Weights of a small mixture-of-experts language model, trained from scratch on English Wikipedia: 2886 steps.
Below are experts of layer 3 (counted from 0) of a mixture-of-experts language model. Rows are named router (the router's row for the expert), gate (a neuron's input weights, with its number), up (a neuron's input weights, with its number), down (a neuron's output weights, with its number) and show model dimensions 0-191. Each number is 500 + 50 x the weight over its row's rms, rounded and kept within 0 to 999. Numbers have three digits each.
Before each expert's rows: "mostly gets" lists some tokens that are sent to it at least half of the time. This comes from a sample of Wikipedia text that the model never trained on.

# expert 9
mostly gets: ")", "]", "\"", " ===", "”", "})"
router:505460510431600465458499441441540505488510546497537519466483465506511445573507502485434517452452533603538427505481445531567541544514489435437448574512360491528507492512582455471586551502476592428464449516442495514387564474518514601424493461590537464465515579473476459457569585527494542449535508498500552474496490597462504544440469511602512397443480516506428518479491463570583425513530538523467420518509476478495520380562472594479521507576399502471508499487436483457531481487478441476509466481528517438543488479500504397576548491420473520489513385630472471481527493411465491357
gate6:472569523494490473482504502471456557381460578479489517468540437532492469504563446529490430598515415503419458597479484480481489455470516479525490533489495508480451533469509384495530639499473582560521473428473448472550504496548473539568512452479449499495551573521524466525505576559566550452546552457541405385458351527555505509584487498488558474487464534447485493516588569495499534464479472524491511446421539590440539468521491482569614463464558486522511500430396487454481607426416450530489575586561464503432520448496501512513493547484501565510537452501481491569484553372512517349
up6:472624462544545513520553477465548585511509461434514529496529389555456501513472412456424467493559551531503613534485581470522559524524598598533471513501549508467464441477548574489443468538509535443523561591448514508491562459534489485525402452521387508452541519476536534393495503496524645515577541520541504547391523378439487508504453451458547461519398495512503559510504500498414461476390404570566499526464506513544501493575506566497585523514583512420436501551545465418518417471509544496443469482547507449547543569527517492455540533416533491527500423493509477440480513430472556583
down6:531511424545397415567458496484470476496574555504430464501533468485479490447535498513493421575456517490579419525439460563488463447513510593535522404538518479658530439480500472516559409519475552429431467457497536494494477595402444572455443595490572567434487464462509416497505560556474466390519504514577499466472415488446482428399450556584510558517497507510487487420521613517544476471567446457485505478479495468523580497576447439487558554506535435465440510491431403492464498531554505439435509499447510506545518430529460523584563425618569521484519476487534417475477493535478510539

# expert 2
mostly gets: "\n", "\n\n", "\".", " ==", ".\"", ")."
router:535518564486522472495495478435501517467536481526510506492514475520540469587426567493461504564437494554573462467535504524592503499457525417451448544481506454570482475561460500470561491506465694470514512513488458444405495488473534531314452530527527541489515495500514466482590566548425526442539545458465573509491498554456462521410476526510487387458474556492342599501497513561534501487557507529533487514554403458572506381578491454491557445528526475431522492585509528519493340419483477489467570544549501510543521434511485438479534514464479455460511359523490514475462521471425431517
gate6:345518469419564522550461467451546455537512545436522454445457400456442397507571515519562529535582448479398447516486518437498546390496554547592453495535461535547509428519538549514424545591466572478416503425405551481460532492505507452385479340560486518644558531500559461469535513496511561485529519544514483514424486468458478483484473444457477536519514437535474507500543535563496485462534482372549503499539566522571443411471464516472563432401517520541482513522525517522467454563539459456423562519487526493481474455512603496540461459487528487503588502464497496412465478548466468461
up6:551552520531510484449495542462522414404544525454517534427496563456539556421469488474598450523544470517367472562507584475502495460493577484448490537517537459508470489497524466497513542427472495559475515498483457528446540512533572482500512545525479549500601566512442537519467594526531426532581480610500468460535500581431517590436458416428467501550511575499410493635464492465551440551459538549399497426524494446545565493545438456455535609520354437463472574541506451521547500465526438517462445486468529424519588521548548500601650529570501490457419460464510493514532503527514473508
down6:547504570428523463543516505482464539500485584484524511474463434586423475528576581387555507479536416480462540451508566591523606389459580560548566431580493471537456480452503558416391469605561488466505477561441571439534544413497500487474512445571554483504428467506490496501469504466503466536490523545534454462548487489491470481569543564492491517446489418477493552550574518516543478517435629466524551491483546480400543522449505463515558571458511520502477452481502551484574557505466486466391477562440500579391495469527527482495580463489506484578587507460558504546451555471569342507

# expert 15
mostly gets: " (", "(", " [", " “", "{", " \""
router:532460513352424520476555471461577564440488551517521488507546452464515479537508628498545478567505580470568408352503508514568552499569435430535528576495397525541517502544424459520552520550495580525485468519480519529420550528473511533434461530501512607485480509460500474570582461454421476516521462453532489445466539588485484455516460495506452482439439496448412571486397446447488484531542574477464459514561443446537548463476463592409592414511423522347531475596493490464494450425534465468476577539540563446544503554539489457519538533438478466483493444539489481528470513492504425452
gate4:432510431519384523534491552435475402461508537466489400502531372512499491547500451490502567472466505489447444507398390559528568486488510490421431469455505521408525474559468507485548466503486543650464473505550496442454522600530478478453450582424583553497473536454464542424465607531457477556463522508458464565486453514543445427448464576510421503530567485603473409485416497470495451475482487393391582527563508509537541576533453580478541497452537500532551501553558459525462554519592497504499442434465549424533569513447511449499432520530434525486566452496497469458426493447521469488
up4:593464499568521486386582474408531495436454489501577431415454426564445432540404536590489499497446394501505473440590577550523470484444498484521449507532541466462487385526576467560547488400486520491546550521519502507489488573442583481465444512553448403470612583511504433532549492501401580513507528493531483497533593457496437494527563494505512517521555578487556511504525515441490476537543511511457479439488460476469515490415502521540470454547516557477507541549438523538566466554469547569487448499342552437456526528456451490572467532452570568382439448474490480474586553454439498506
down4:445529531508591426446500505528494504434503421526510552489474451464428477505387473481538526547527521536507469542391543525468528502508371546499487474434519540569522576562487481483495496551503462514582453492532533464424545403466473534589537419503438599521524462513497498514550560500584421521526455562529516556544479524540494618469525504458437485360485523465486513475481456546484501438488432439498444635581426480507456482514476429515443522567542499422520553432534558524448477470485387498499497527532543477484469561539485454534563441512456446425548580494631387528420552385453492537

# expert 3
mostly gets: " May", " September", " October", " March", " January", " November"
router:455590558500555604498633558563491477502619513512503484505504478546569458481441555516432474472422581533537461499502505551516562567502466498546538490500504557489508530532449415516607505505563577516469476505408500458545564430552506524420532503577558518541493584456462510503593435508501537450537438415530520530481565495508504596434507428515507383508489551545471459518567505558495435554421556406473449540605515505554516454582485559526522430530427439450483441483493443498562469483558534507486471433496573442523500473548407363451493521478470510490511452573530525445498555441449375519
gate13:443492549448496450415550539488546527440462525477533517528489534472417525477528441521467499447530580493503462531606521518520503478492548438581517495510432426470536413565445431477498522536481493497490501518595593496522565422478466490533485408518503495549447554434530423509462588503340541482577470460497370489561585410518460489476533492585468486475561496490398492559491562507531581413555624531456465575521521442432474467530583593445474509473528479434497473567464566580594433546482500512482429519546448498524515436513447469562453567569501491466436632502491458470525506539441461476
up13:459542517486536524470522483460471418496497415437562527527406546446464478458517482561507551496519537472496512513513528462519536555462459415461457457527461446447520421536445425598512467470445471597426450494514529577489578466549490420503572521588420477413571525473472477481475543533383607423531460444484444456463544466540582517455504538604396518529521500552423502513479483584490442521592515490469498472510490553426555410603511545490505490443543494449507521457553636595502409532492536498506434432512467487472515362516418532504441494581451493460505490480628443510510573492515463474
down13:464484601415509471484511479534441528488560513500560511525441476448447566497515506602538518487561458506464461410513500471527494530585510506424552540518493503438479512486501433573464455491551466499515521474553482541551529522531536493472550570518499502530558428501528534429436544468447429438448505502522462523463493592518489505539365441514398480584598569554440511400511535589446501426572524464506393460522459493492564449609474565356512557484509481530444471463533554528530516539499594461497496461497463501641486456602404528492534549614566504539432530471599418534545521589491523538